config.yaml
n_experts: 64
d_expert: 64
activation: "clamped_swiglu"
balance_loss: 0.00737
head_dim: 64
schedule: "wsd"
decay_fraction: 0.897
Below are experts of layer 2 (counted from 0) of a mixture-of-experts language model. Rows are named router (the router's row for the expert), gate (a neuron's input weights, with its number), up (a neuron's input weights, with its number), down (a neuron's output weights, with its number) and show model dimensions 0-127. Each number is 128 + 24 x the weight over its row's rms, rounded and kept within 0 to 255. Numbers have three digits each.
After each expert's rows: "raises" lists some tokens whose logits its average output raises strongly, later layers aside; "comes after" lists some tokens at least twice as common just before its tokens as in all text. This comes from a sample of Wikipedia text that the model never trained on. Tokens count by the router's weight.

# expert 17
router:098103152106110132100143152099150093141160147162155144133137168165104157150147137166149152149106118145139101165121165108157109149145167153133090111131143103160143145110130101142101160096113100110146102109151105113098099114111157158154097174120159139137102161167086153117152103138113149102094105126128123159149165146133108125127152141176147152120137108103106109150139163133107155159101
gate3:159126166091139120084145159138111147157106145147131094155137162118120125106121162155136167132131126141102142149145149129116135161139149160178117137132163139174102120150128128139143122149129094106142082097111140095117076130132157152147094174106149146124101116166135140147146140176129152132126112133092104141145162116116146110093111107168175125130110092110116150189120138173097112105100
up3:136158102061142109082134157143142143144103117153119110161141130107153086109110134133135160115128134132120117121148139104121113145134140144180136120110150139125080107148127172093141105158126107091138106133119139095134081167145113119159111153132119114104093080142160122130120135137124113130180116123079119102121164123112150084092120111152168133144081097100135162165094115153144101102096
down3:136096109135183101112104111104078148127089145120151130111108091147092152140151154137113097134126126087154148166121143173104128126161128142076110120084162126141141143094126092090110109165169107138151123094136124144134153126126135122106082164121131140089122096174136114164113135096123164150134147118138114111138132137134167115097127120118146126172123107119118154151154175106116105076140
gate4:126124107077124147129110101146150081125187116153134140130156116135110164143118146121173166110103095193119142157140178095106115155191155166138087144081119114138120135137141147115130125120110112088121130148132138128091092137142112123140140125159138117127109113150126159095160150108135117092121134162163130126137164094143145123089190138151114158109118118116135157151143145150135134144102
up4:128124106092131149129103104130137081131189114138134136134156135147113178135115148124175182120102103182114122170129184095101116162176155156147073140084126106142118141134137149113134138111106102085136127137130140131090096145133114124145135127146134103140106124155120159093165131110143124098126135153164136132137166102142137109096183137156119164110114135109137166147135142154133124149102
down4:133115096151118115155114086159133122081157105130148136130102139080119107121134077078117137147141119120095110140158108101130134128100137115129121116108105162120140144155097149140167167117132177092078151151115135136134100107171114105124129099208098086151108127110144109144133115090116093109130136165137146107132125136152121135099118152128143117131150163147155141120104140167191115147128
raises: "-", ".", "es", ",", " |", " "
comes after: " the", "-", ",", ":", " a", " and"

# expert 5
router:118101145120107163100136145119136117139159156151135156151152157170131158138159159163137133129103128143146108163113153114166118140142178141146111098132148114165173143105134111143094155110130085123147111098150106117100101110110151175158091180090142138137111152159108129140140104131100163105109104112119103162141156162142122123131131164147141153138145091101106085144141171131110171158096
gate2:079108146145130178133149110115144121135170145146119142160111146155113155142158143145147182136127103150138143149109133117099135126121174137125097109136143118143171165161103114159091137111112137091166111133166069112104089114132130162160146159100150139155121166155100116100143116116131155125096107089135080159178133123157104130121168099149143120164135151127118113112141138094105135134102
up2:159131126094138077102127155136136098137108165115157114095155139150150124127126142147119099162116126132127080155127160101185101129143124141138132091141157135160138132073155100144130171113135100170123126092115177131113150157114138142084085142153153150101100130132114150130131117182083126125123120170151158131129148161071122147129142156154158167088108117133126145139117131157118143138134
down2:184154117131122115097126126137119168154106132126143148113163146163143094099127121091117119120134121155072121159131125144081143149118118133123195129125090100119113128115123139145184112157124147136149102127103111150127098114145148067118102121151139156119129115126150141148154166087189121134140140141145139139123148122143173131109119131125095155105102121145192133102168127131187105149122
gate3:130076165101132150130129130125130118136110181173147117153125122171117163169131132143113143160144094162167140148105170101154099150119147143137110115122150131138157152171101088141135127117120131114178098104183089106107114127104175178135105130123183136116110147140093157146123132159129147121121110102085102155161162134133095106146121138152137127136137140125096099135160148127110121141100
up3:109133138080149150119131103101150123144130164171132115182096095140102105165095140120102127172145124166135171119098183075148087142125099107117123151127138122089171134139097088106154107140122147139139095128180118155115104145110145150129130102144150131162123111152095136136143156141150144122163145119090115114165161129114130098175127098135145104119130098100146136126155127090146107117131
down3:109101159133146138142135100117150144106081143118139146147157151106117119118163089133148178161108155097120118146089137119110087092178085103148070144103103129126079112128102145118157131139123093172148120142149110139147154134117108176134112064135123155141110159146130109078096109136144139127150166115118118081166141111140094137156129106122151130109127124094143111153107134121098136122136
raises: " ", "ed", " of", ".", "ing", "-"
comes after: " of", ",", " the", " to", " and", " a"

# expert 53
router:114098157111107154114140149110140087148159162148168156137140155159110154145158153156145144142119113142137107159118156110151117139135155157139113096142150101156181148113134085135107174104112104115146121089157109111104101112095154168142100169102153148134097160153087134129145089155105142111092098126130115158153147167138111112130142152156149153123134118117113096155146158122088146165096
gate7:102093135108153138103149159140134091141144176156128130145138179146115183107165150191125121132155134134129136143114173127140106119132148146156094123127145113131141143148119094137102141113097121109145128105130127108093117083107142161150092176119157123136137127138088147135104114145115156108154096104113112159204129125117094147134132150152172117124107131141125113143162174157116137167084
up7:114108122131157129133168174171140089123118167137106118127151149105112168087134126154109110109169143101097147122127166151102091110103131143147115139135090146113125159188114101094137146159114161124132159113117138128096131078124118117153129161102110103141143100118118126136095106149141109121152123087115129121180114107115096180152101128102141094095099142174138134145145141138138110172091
down7:132120103089124149131095124121131086110104134179174148140114134182103137128122157113118123084108109145152124156106154127095128102131168138121140134105150118129133126109123098128144144149102117114166170129122101124146090101137070198150139147090189142117094149131091194116118140094119122100128115112145124124136095152129087137122143111109115125137134176123124105155150120102110149156119
gate8:142099164115117119130126146152103090135158114158122155118180176131126169162171116178110172124147162108135108151094131116126112132111107134144094107124146126143156136142144096143121131118077089078162130124140099116113142115130147158128120160085152089153143139187124115128125078134101157127138123110088107176153129112110100094108120141164175126130111104114134117133158100129120143136107
up8:147133131082170171107150134139177116101140161133167142113149119147149111196115151169141133107158150112140140105149131131133142125142123147109123129118129161129131092115115100126121093141118156091120138134132071101136118120152116151166124167124150124176109124084095108165122060169138110142152140099107138144155156150088133112131125086128187101148100141132130144154112107136140125147126
down8:129106094103122116153078153093142096104146123152098109126154114163128113123131132175116109092101158160131160173096177128148153110121163126109135105101108130104121143133113115130122142146153115168145191069162099128133129170126124143129136149140155150122110138155097138117119102141152137158121125110171138123139102169127148098129148133097125137135171199132109116123181117109136134149150
raises: ",", "x", "on"
comes after: " |", " of", " in", " at", " to", " on"

# expert 10
router:098119149096111170108152155110146103156144150167155151145140161143117153160156152161133135157115107142131118160106153113157134155139168149133110123132156115164141133115133114155113150116109098108132076090154126105114094119108154154157104151108169139150111145168103141126135103147106145094121098112117104182156164133132104128127145140189182152141139095105103126140139155128090148167103
gate4:130121175108110113154108135116124130120136140144130143171119133136133129111170154162132183122139094169133088126110099109148131151097188130131087133155157129133111129103125078171121162115123105122147096145132096149066118140120132153141152104099126136137163142125087144101164120136129143140125070174138115157120150141117121111128153186116155115124165119102177088128118125146092136137102
up4:124124154145137091149118140097142122136120117109095129146133109120153100097153142128120183144108118155129089111137078115129160140087155105118100141160165147100107127127131106164133117139147154146163133156121090163119104178116105123120181105125100135151192123128131121126125136097125120174153095170144104117106117115146145097106134172094159101144169124139167097096101104120086106125135
down4:130131095106121126141136112148172137125134120109140113123122123107154127144110128141129119109138091155150133144200093106126136125109103141161124084160130157146181082116130116144097086095154106152113129121164097133148126139136151133125144160097163134157116127110113146120102090126147115141136156170138128139111133103151117119076131159186116092121129121180149159091155168097108108115190
gate5:172149141130118139132146138119139143178136138098085124107126129117134147147152119131123136100140151082115086119146098154138123105145104160080141143193103130117142149099103118144124104104121158171112165131122092126100131134096161121098068125131141137147168144188092127140139094128150156132144134118153165161129114145142116150172138130154121119084122117088160114128096155083117164114121
up5:148148137108143178136192141068098183179130088121096144132111125112120144118118119124114123113149120118137116111156133130106122149143116141122131149170119131128124145112083107133102081131121129145116134146096082118114123139130146115139086160092101123158167140207104142115170106139145132119133115095115131170138146150085109149153155147123146119137138113097115135169119109068124147118129
down5:112118116166134122103137144077135142148130143065095126121121110114118103117114159143119145114137087105095145120178124139092141129097089136098148082120135143153134162153117129135116132092148144166175137109176108115144107123095151081117119110150140133163160123127134139106131162105119126136082136072166109125133159160121121121139143137116124061123177092151130145176149147110123123122135
raises: " ", " and", "d"
comes after: "\n", "==", ".", " |", ")", "==="

# expert 37
router:120100151118121133114135139106134087153154157147159148148129160164102164147165146156151138142121119142132103163101154094149113153136158158140111089137143108146167147109139089142099159098117107115143101080160112110118113105100151160148096168104165143139109166160097144118144096153096145112087093119133111151161155151137105114133141151167143143123143113111110093158139163141088152147100
gate56:100117089125105114120160176130142101149126149143149164141147175164144162129138168150140109122129167169143088163113124094145155158166161160163117114130122101158154117149137135124105143122123119086134117132110110123114109095093139169162102154142182164089145168149087128108104104084121128126099102119108096141157139142105097140120102127156116123140109117116089140135109180133142117130126
up56:149147129143101121131107137093117167126088121136100142112148149166138196105178143161129111106153155176167095155145111127123142158143132149159126122137129148141138121128159139113092117156142152104124124145089103143123118097120152126155127130146163174123174170123095115077099150085096080132122119163141142126137121126118134130109119106131088080115138146121073119141131144090151122132162
down56:115126126120128120155131120132155085164154154122129103118120139116122141131096132132167119158117132147136146172142156079141150122140146118115101140139119111145153135130073132092142188115065124097104161079071166103101147136102130181117151137109094157125134149121105141104121120142145091141136134136135131114108123155148129139181133108169140128131103147180158108083109163097100137135111
gate57:101080146097144112102148155134140146125098140108129186148131119168167146162089141150110146087154114151121080139101156128150138186145165131121102124147129116149138148115105103101115156077099112101143084129128063131111116108137123161147140148118154145142148160133109138126139085148131164116120095124119109159138151118130140114157092141125111143122113120093112106189128129138122153149090
up57:105125131119105157082106132067159117165112108154181122172160122124126152087113100131145156122100128151150109139091108140133111157131101100171128129104160112132112108092149136120155096133105111123106127118168144112129152104158133124144093141126123113165100145133107171144118105175127113103141111076134114144130157159093097157158167104118144154147128146113156095092135128081117160134142
down57:140133142133110106124147142082144175147138120130117129134123146080144146116123128132123106149110124142126096116080103119139096120162143126076100119160148169108135100086141119142140150156114142139163116153163133115120178133113118124148136175146129122128135115175097131149066114151185138122122133172129153127125135132136155153161171119189131127102138118083115130128081089136128184158124
raises: "s", "tri", "tric"
comes after: " |", "'", ";", ":", " –", " based"

# expert 25
router:116111140106114153102149153110124126142130157157152150146137149146111170129168136157132154135112099155146119152101160112154120153142154158136077090116144117178147147115133114163104180088107086116131090108149086109097102102098148159157119148104154147139121172158111125122144104169108147116098093103120097161164135143140099142130158152165147145134123117098111124147150163150089134151126
gate4:087137129124098131121123114104128136133160144143150144112110130167170150152130101130105126130111114191109148147094144136180157162136136189129157118129196136153141087098134086150174116111119124114151080142103155092125118118154137151070114131118157120106131145122124118115123162118132146094109109127126139130133135139137108136158152148150125161155158144161097158169125126150116152182107
up4:135097132071104121129143138106129126140109127138143115161141124123094143139130161161171165176093100079116122132132161097103099111146131133122125114160105129108132151099134129146072112137151096152138118126183124117105122118071138132141115149109147158146126132158101165101155125162078170137155111104145119169117153164094123163119130082163149143123151144077118120130137141156111142153136
down4:112095135128115181130151115122139123119176187118122190110145167155138095115148111117136105109145111133129104108119133113151152169104141117107168103142118114150082146138129166125134103147107137126140126139145104117177110135118079111131105139106106106145104116150150116157153128142072119128109141136112127120157163074123127114125181102149107130094159105107106113191130151104120108107087
gate5:147139142101070155128115140133130130146138120177144133131141159132164183120137152160124101179119097135121161149116192137121134137146107108113138145150132137155104105119156110104148128126057082103109108138110110102115098153132101164114067133121151096089098133124138174150114141152141131127133142114101101171132123116105134086173121143163119141133131128111102136151149136118133127173102
up5:145125175118133135120130165140127131129107100138111123121126145117154136087132116127091075103154081108088164124145151133117117133126119094115121139109111176163090103178111114090157141103053110124100142109078094128138125140139152136126059118117128116083127105139115112143125140179149119141135138124092085156105110103109131098144085148123145136160080137142124133161128129137123133137111
down5:141160142112133076132074142105111153159104166119151136144134117139142101141129102132075143139155101121093196135152127159118110163109125116133140158139181147129154134121121099105132110106114094146139146160098121099099130137111103147142087167076151101138123105123151145166160129142117149160156137139101126086125122152117144144146142148086129130189153128162096127115117088111143128120146
raises: "=", "-", "Studio", "Scientific"
comes after: "\n", "'", "-", " to", " was", " with"

# expert 42
router:114103163113106149106138143103138094156159162151158145128135151160109158156149154156147142148114121151138111168109146107161111148127156158140114092143141099153166143106137088144104166110104099122147104092157103111101097114091153166140087169111164143140096157149095141131143111146099154112087096113131107153156150159136109121132146148161148147124135114110118090156144152132089152162105
gate2:128116157140119144098146151124104134177156170140140144117140151115087150136174116175126116152113134146152127178119170137179137125142148142156064110152106110151162117125128121142155167108102143136157127075131125112095119134127177168147128154158162122129118169148087141135121122156138126117110094124150141147138129168133124149122122153166194141128148132137080120162162132133102133129121
up2:170104147136129142142142128134104127134131177103109127065175143088113142132156094171125106125174143127160119168112145139177150132142114128122093122118080142122178133134130144133170128123112174128117138095093139122122155175109149149123131144183156125127114140124125115134144131118156118145120113161173130102114096179136159126115112123144182127115112158162112147149155083104117112113152
down2:136135091087086124097094124137077117179154127090124118127121087121110125106156184141133140144094136121114135166153121118155111138136105093101177157182119143143147116087121104099103157159098109132156174121131136152151102122105140145144093136117169135160108143170082126133125120118149136123160118150157119116134103140119128133134134118138130076109104134140103114149136184152093155123142
gate3:117074099110138105139145123157159136144113117151135186183126121137098124151112157138106125140120142140102114074084103132162129152128158139083137079113135144122102132102169148129106174107158107136178091124141079117141132122145137109147101177093140109107123119140119135104145119101133120143129138116110106149138182171136099101150151145126127141135093137116118076113125175133158131146140
up3:111099113108121148138113109097158130127137154135150138131115101084115123143114167129152115151065084138151117161101168096156109116118140115133123135149114148123118152156175172154135131104133116153162088109136132102085096134100168129163153104127111121114143157146121150089163083181156106121133141136108163141115158135082119140123148142120126130137163119143155131152154160068158125167135
down3:171179122173081127141149112076121095078128136127107134134112108112141204130129126120136152138064119130126108146167130117122095172088113088126145165106110139134118139143138137130151181120133112148142119114163151143121104095140118139128128111108092132136139111111121126112111115107153138155103113154090085150116117159121109139134153138152155117077116131166140128182124106137112121088113
raises: "s", ",", "i"
comes after: " ", "–", " (", ":", " in", "/"

# expert 20
router:112086146117106143104139150106136089157152156144163143133144158159108147155147144145148149148112133153143109166110151095163118143140167155129111092146156100149178146114131096146101154112115114115150108101157100113099097122087147166156098158104167145136105167143079149126153105155103154110099100115131113164158168145129105126129143137164138151115131112118114106155151146125090147162092
gate4:109135139097120155110103154081126143112111171128187126121134148159127171120147166169164136089140100158148129126121142116118116158165162162147127106172123115146137143111151084162099131087138119142105108075166140113120129130138146160125134153142153167122104145129129141118125112116103133112098081103112083147145157166145137164098178166147144121149123117090115084147142133122108133135121
up4:113103122126079145085135094138145129126126084135121145126101143143144150143127112108099110165160125114120123167094148107144118125107158158112067085128126101134175140145088115122134180133086107101154121144105083111146114103132168154150102131120107131138162133164110125133164135134131171112120107149157127169116119116144120099190091115131144096139174114114172151128109144137149166141127
down4:108152133132132121127136160104138150079127151143134101113099182131158125091136156191113120159148140116076158110101177134112137145130129123160083145150131148195133140129122122123107146142135129127110098130126137094156112151107134161087104163129134138128102117117137142182171130146121130146137113067131085110125132117142150126104121114177112166152101151128163137114089115156145135152095
gate5:098098161112129145108123157105147133157135155155171126140142142152118160145163143163122128136098100159116141155116144103141115163130141159129120126144139123159145106096114083161114145092130102121121090079147113097125095091106161169154115167132165146132090156185111116125135110131130164107101096125117107157129158138122120107136137181149153127160120085093122080128133157106089151148115
up5:109095105168174116126107160094163144176091114136154095152152099093101102165131114130099149154091114139092162146135111088103144144139101150132163154120112159121106092081103081124126107127134127137106130103125125128144101106106128132164132127162139092129099130160093126145132143100143119151126126092116128144114184115088128147132119116111124104149082072128142084104115119098110132113120
down5:130115134089118140136134151112110119127126138119135189163150164129130115121131148100091137112108153129155119139116133132145143101056154112141113096152150110140111115130165130107130128151119111162125116113131153089113115122136067158168146143101153135146129130177119138121137113126124129104104116177074139170158136152135069093149122143171176122122118134158092097165163132108164110150097
raises: " ", ")", ","
comes after: " ", " such", " known", " well", " film", " served"

# expert 35
router:113100159109105155106136147108141095159160163150167150137136152161110152148159150156148137154111113148141115160110149108156114150129159159144112100133156099146168151112142096145099163103104099112160107090154110105114101107096147162148089152103156150127099159154090147130144100150103156107089097116123106156159158156140112117131136151164148151129144119106111101153143159129089149155102
gate55:119126135131103130144138145155171137147119183132132149099090188146138134127151152169160145144117139140138103126069154118155110124124126151127082091138108119148125111139151116160107152090115114107126113082129094079118086074129144140168110137105141156135124171118140120117100135117118130095128122121132156151138130118090090126162150132142175164161128114121154146154155139105092151176099
up55:110139137133111141142112141181176152100108181129139118096100144142124121133142164165130101123127154115119112099117126129151089126129111152133134074118067128129138104128142137132109119134144179091147108104105099083117107050131145133141130123146126184127131168096142119139101119111132119133122131111121163104126137109129121165156137102112186125137120164165153147151138161083093126159115
down55:111168121122112114114110115116121161121152116165126116160088101084126130147127099059119110130135121115134139176125116087124098163128126112134136115141154158134108180133139132103143185130090085123167131136106149126184153123120109161114114098118115115111107112145130140115154150107139133169159115111122092119195139163146168131077119131144132114116158153136140121106147109175135128129173
gate56:097091142127136161127154139144162139105135141139156154107120154182132140151115178145108114136106139154126104145131130123145151182121131153117095074109140127156158094115146094150135155087156125092150116132137110120108116077117128159160124152109136134147122157175117140136120099129089143119121100131140133160111154130141069104164114149148141154135111121077112141151125130152110188171091
up56:148111174125143122098126119097113094157152160165099130156102125125135145159148104164178172132142125124155136167142146127163076107150128166169095119154120115175161157114092092137097151116118105128140112106145110136086094142135144159116124146153166120137103149157126137123144157157143146117133115117107087154170139131138156155093167102171135099128143116155131098125110161108104127146118
down56:146130163135157117134117131124133122107105065119155109155113127139096138123102150174121152139129116121105140115215162126113095098125132090117110147110060155087110112143080102090127084102113161142102157128143124118145113125149116110119130104155144116153127164082123127117091104128123123130135150124145120129065133142116115129153101113067134110141104107174148148138130132112104145130126
raises: "um", ").", ".", "g", " and", ","
comes after: " ", "|", "1", "–", "5", "7"

# expert 30
router:118097158109111143104135142104142086156166165155168153139141160161110148156148152152149147143104121147140110165109150108157114153136157154134101093142154109149162150112132086145097160101114104111149117096157108105105100105101149162155099162107158146132091159152095141122158105154099150106091100121129113158155153152140104113133144149169153150122142113118117094151142155135097147155103
gate6:108127152119127150117121168096120136136114134152123141162117140172158142144122115146104130124123151178136124142109132098160151148123142149147127137140145075157138157118105122163143157075118105089114107097200142129129124087089160165150125160140145139114130141141112123144147071136146144139160082131121107155139128155132098090123150157155142133177086082099124089143137143138125135175144
up6:142138111092120139127161146113118120108157175115144169152146098112101115117131106139165109123125113103151098136096119146142140100118145178140111116178133109132122129148122159139092092149177155127147123094132106076130093125128125133101109131148146131114134103134117160077166159149162118082134128134123117147115147130104160150100185095142170125137114173124141175156146171110138157104090
down6:129128151134178110141127167134113147122086079118132173178117165153084172115143112130119148153149112127105150148094128114081159129123117120137099117103115127102118110136138113131115134115120109143116088117110145130127102122122161145147118156123107112055096105118162129125136080138129118146161131165129144142106137160089146120097148133190145160122188128166149148087124111156151144117122
gate7:128119163133121126108150142110129090135147171141147130177090148150125162121174115150134125131104147151132124141154174110148122127145155162159085105154157094190145150151109107177121126090149131146136104116156127105108085120123167181148116151123164133128110136140095138108158116155131145127124102104111109164161164162104117149131152162147151139129131122104120123157100174146103149153088
up7:153139160137159111101170108117124100127158168126123128146097132139151129071130097125120086119114172115113135116202162155118101110131141173140089125143151128187083186156090115149142100115172146134123125152123137085111104127139153129120114111118114107094116096144123131139171153137162142152146127102121128138160142141099109174155141132135156114146122129126136164122094161137117123143123
down7:109143156139138095130123128152126166139169176101108121129151142106125136139149128118167150165139101132153134130103120130124151138147142128139141156156121127129117124131141098153107106077122140137187126078099142100139154128092126189142142139116181154172089135116160151167152113146090159131123106156120135129143122121144116102115139135187162136145112130122145090135151084059118095135097
raises: ",", "s", ".", "-", "der"
comes after: " ", " the", " a", " one", " New", " part"

# expert 15
router:119119158115106156100120160112127118151154150151160146141126158147125181145159138167137148159107117153144109174101154106155133147143166161149101107148149088167153124111122097142098153087112085118139105102138131098107121105116158170133108159121181141133110168150105129128144107132104170097089104127121113165151142140117117135135148157169163142139105106113095117136138155124083166141121
gate19:126107092139121131119167160087122130164166130130109157093153120130131155120156150173119120145110126146142107145156135121150090150137140137137128125141116157167171130134116131139134138062141113117132126074150097125114085112104130163161133166136158143116096166139103171155110120176148116143131104098112133171131152187168121140137148158165153151137146112099096133135112105168098134150109
up19:100123111110126105126133192185146135115128126138170137160107143157145128112139163152108125126092098122163138124143141131116134140107141108104124130101151107161132086108159112134087124109164126105123108118158155100106107078161085126135141138091162131127092114126155095174168138104124115090121126165147062126160124142098136147084131122151105159158133113125139134140151162178124145124116
down19:166175127165110141150119124113153071137114125099148138146135086116134112136120185130148135124098143089083140124113126111151141143100135150150166173122132160092139148159097175154137112147144132121137113127130160138115163182130153120101109160142115119141184126159128107160107122103149133179113100097101098111126138113159102142118134140116151118148133122124121148165128145183092099104158
gate20:103097157117106164089126125137147118139182155178128143100113147138117138095165140174135131138146123127143121157135133097154103126135139118120078107142090127143136144089146115154127140109098161109151122123115120109106148135150123155172092159130197135127097158119108120138105130171140116136104138133118108128102142155145099157087163114153149163101112126093096118174111175138089161149100
up20:142128162151123130118121128134135122130160126145107133056108124102157150071145130184133097132139142093129119136170130114136084093134128115117109134140055148124119118115127137124139114123111183150149141126092139141100160156152119131136101125164169136124118154113122108116098128163164112161107152132146137100082115146149138166114139126128154165098116155118093158163091165133078157133116
down20:084086102123095128169114135148152096113148155133122166095140108110080158115164145102126180122123151096090128141136137131119138124136121144134103099168154145133111115109131140117153118108142141113089149125141153127087150067108123105156133149130139098133140160150126157087088093098103139109095178085097117125113130121123107147141171166160138124089089138123109132119100134153094126156112
raises: ".", "'", ",", "s", "-", " "
comes after: " (", "″", "°", " \"", "-", "M"

# expert 18
router:102106162113114144103134152097141096144164155140154139145130169158099153158143146144143137139114116144141112165096153094154130146133156155143114081141141112149182134109117096140109157117117098113161110096163102120101097113086151171141093171103158148134102148147076140127162104138100151099095092123122113154155150161140111125136150137161139152132138112110109099156143156140097144152096
gate3:098118137123137109135141167082122114120145133147140115105093163155128133114186147118124149080136107137163085126121200121145101161129150146116125105124150130109161127129141098133100134104099098134114127084173112089129116113069164148146117152132150168116113154161138131159127113144126157102115092125120130141142123133122111127156159187146163157160142127134122121136154140088125144185100
up3:110156084137121097130137158125120135099152126135131095108102130125103138112134112116107107137127113091145130099128174107138120164120112100090134137118146168127166101088140136111105117110110095147084131077164146088181089110120161115141128119117120133089101149144146145168121141121139161116122098134129137109133124072151105124161151177114135156105148091125103171134185145143128117186112
down3:143150168148138155123150128125157111148120127089115089168119169140129145123143086154102117139164107157131097112102115171114108125142100126078146185107121132142180094091116120100141175173122153123088126155099089118147109127126157159132101158144154097120156147143155135099135152101138145137144144131119111127128111105152121113160110093168098117157107139138086140156156161120146137091124
gate4:100144114108158127109159147107147148108130120107113142148089188125142145112126107135107133108135127167143138126078163058135135176116128140175115114163123116122165147096094128142142152128110138135149119111150080151128074158068121151123121158135143129112134122127082115116176147097136140118169096131078106135129140151113112164140143094122099111155137158152130144167127126161134134134154
up4:089143125133152125135126128104141140110109107112128145137082172108133124148119100151113141115130145163139155119095142082124136148087112120180128118170114149130170118079110141125135142133131141153177138099157097154125075180053107131098132154141139118128130127119069122111171155107123126103155107138082133132109140160153110172158140104133096109156132143160141142149132127169130125134136
down4:136111128101157159145104122148085130141105058145100132150133122117148131117116093140137115118119145145117141135159087156113156142135148146138133103144145145142098125144151114128127097132132123103124150146131126134149116104152098115135144130113056114137090090144132132148104139125107130128146115134112084164103156108164119123125149127039151083113153110103152118144124101167198122182151
raises: ")", ").", "),", "ing", "iff"
comes after: " ", " New", " p", " spec", " an", "p"

# expert 44
router:119096151111106140106141139114136098159152161160176153137131163166116154162156152148152143141112118150140100162107150109155115144131155152139101097144141110143163154117132085149097162105108096125148109088156113116108099102087147167146091158105162147138106150150088134131150095149104148101092098124127115153162157158139109115125140150175148144129141115113112088153141142129096150158099
gate37:103136128136165134121143122136132102167134097188131197101132151164090116148101114116138159111096098109168101146152113136125139123119140122095122145110206118122133141132150092145152142133119142118148105152122084141120104139140142148131138133099130098144143197078120151131140115151082166094129120125136097136110116128126086097087139109107107139138137129106121113165099123162125131169100
up37:090159128110118166116104148093152093138163102114106116177142142145106117118135140141102117148154121124140151130117124158173130107141150165137119079107139077135161146084140107177133119107144121088134079130132122140116138113132148123181112171160142122103146109127161164106147086155138128166141095088117104144155160146128147138126158146131159162161117090118116134128077142110109163122125
down37:136112145171114114146125115113124105154143148163089117094134151149139124125141145089139120119175127110100141160106139185123105098120154156134147096117113087095170144112105122147131120130114139110132126117150158103135140142100107055141088120126127132117123139066128136099108123147109131144089109089104121122123123148122115168120110144124116170161117099140186124081054138129132162128107
gate38:115130153120094154119109151126172084165149161146129140165099162149120136131152143174136139123092095162157129185105142090154113135138151128140107089121152105141143153105135126134101167101152122111134127103168099118095085126084152149138134158128161123090120167132110138089140092145118129127109124079125096155152166152125092137121146147112168161154140110119103132144101152143090132142132
up38:152135113164086111145127125135147085147083183147102132089079151115152105118138147152089169129125107137143118165102133123106112095128130117159140141108173118099126110097165140133125143119150137122154150135152116107097084150084143115133143119145142098102155084113158121100136121159070113120117166119125147107121123140123063136149092143107150168161131136142149095126110133163119105154134
down38:154136124114152153117141102128131133122136150111140140162143114104145138133103128102127119154132126121169134099162124125134095148129153088136106094162135161149155156119111099134117103152081100082150150090119143153144110142106133215111099152120149132135132161144095136116147096079125114151143109093100134118143154146134062121132175135182106139106133121093086105125097147133147093106137
raises: "ever", "gu", "gy", " Other"
comes after: "1", "2", "9", "0", "8", "7"

# expert 33
router:087108145134103145096169151107129112147153143142152148150112163163120167140159162148131158145112120152153124156089149122152126127134179148149098100138158091126150126130135113160079138094106104109141109105168097104093099097099156153159112164114171150134107163151089146134143103128104157107108099100124122151160156148110108123127153157151153140147136101114124099139142170120120131170108
gate5:135145118101125124136119121128151104156123165172171110182119100135090112131113114154120158090150131081162118127128156127119153166140149173151101126135135158145115177159130119147083129098143131108146105128111112066096132151123155130145120118109130129089078115143078150172134086140134123085132115119138130161139115113148112133146196147138152116139126084140104159128142144122116160109143
up5:139104134117102143101139162130154101149162148133114158149178165122126151200151107139120132149146146134125120139133124122126107179129100136094094083127152122123126169116099130166085141139133152130144144089123104104065114137140128141116099093118143139161142152178117134150118102143103158147105122131149173142159109113078100122143125094125129118072143089107117094132137145099132141156148
down5:124098165162094149160076130128118106146181135124155112149134112170127122130138136132160140140169129133120098121095097113132114119124174156139122137105117131137138181112114148131149176116123119124125152149104146137134139122121149194130143165106112171115135107144137116178192091125099110141128122119138123126120147155124121137152123112149118187136156160146127116136120109116062154175085
gate6:114100128158142138087147193104136110128152153155125121126156154134167112107146105131100160068096139173148138141125153156107097083157120130177119126109163104162180091154152107086116098084119103108107098109107094106131129111129136154141112143089167130115157128142094131117122112125145130145134130079114099126120104136127091126121125090150100116141157158128124131134123159114123144152095
up6:125108156098116122094150135104064128133125149135122169119084128134092112126138101104137128130127129133074112145158138115129137146151098151108134095122169144136127143145108104147172136153131111089130157126077159163107130129138126117090107170142125127173129182120131129051159127145080147099150157174142132107104114131116093127120130112145123154131145172174125136118114164103137118118155
down6:120095113112128108096129128136124120138140134152103135136150124139154157115089140181094143126135156152088143143127131090144170170173147159108160110101119072129126120122135143191122105108125148128122130100111115099071145125046123113133099132103175102090122128145095121148140121113155146141136095153086107168122134114090114135127095142129110176129111116109124113150127145124147118149091
raises: ":", " ", "-", ".", "s", ","
comes after: " the", " a", " and", " to", " his", " their"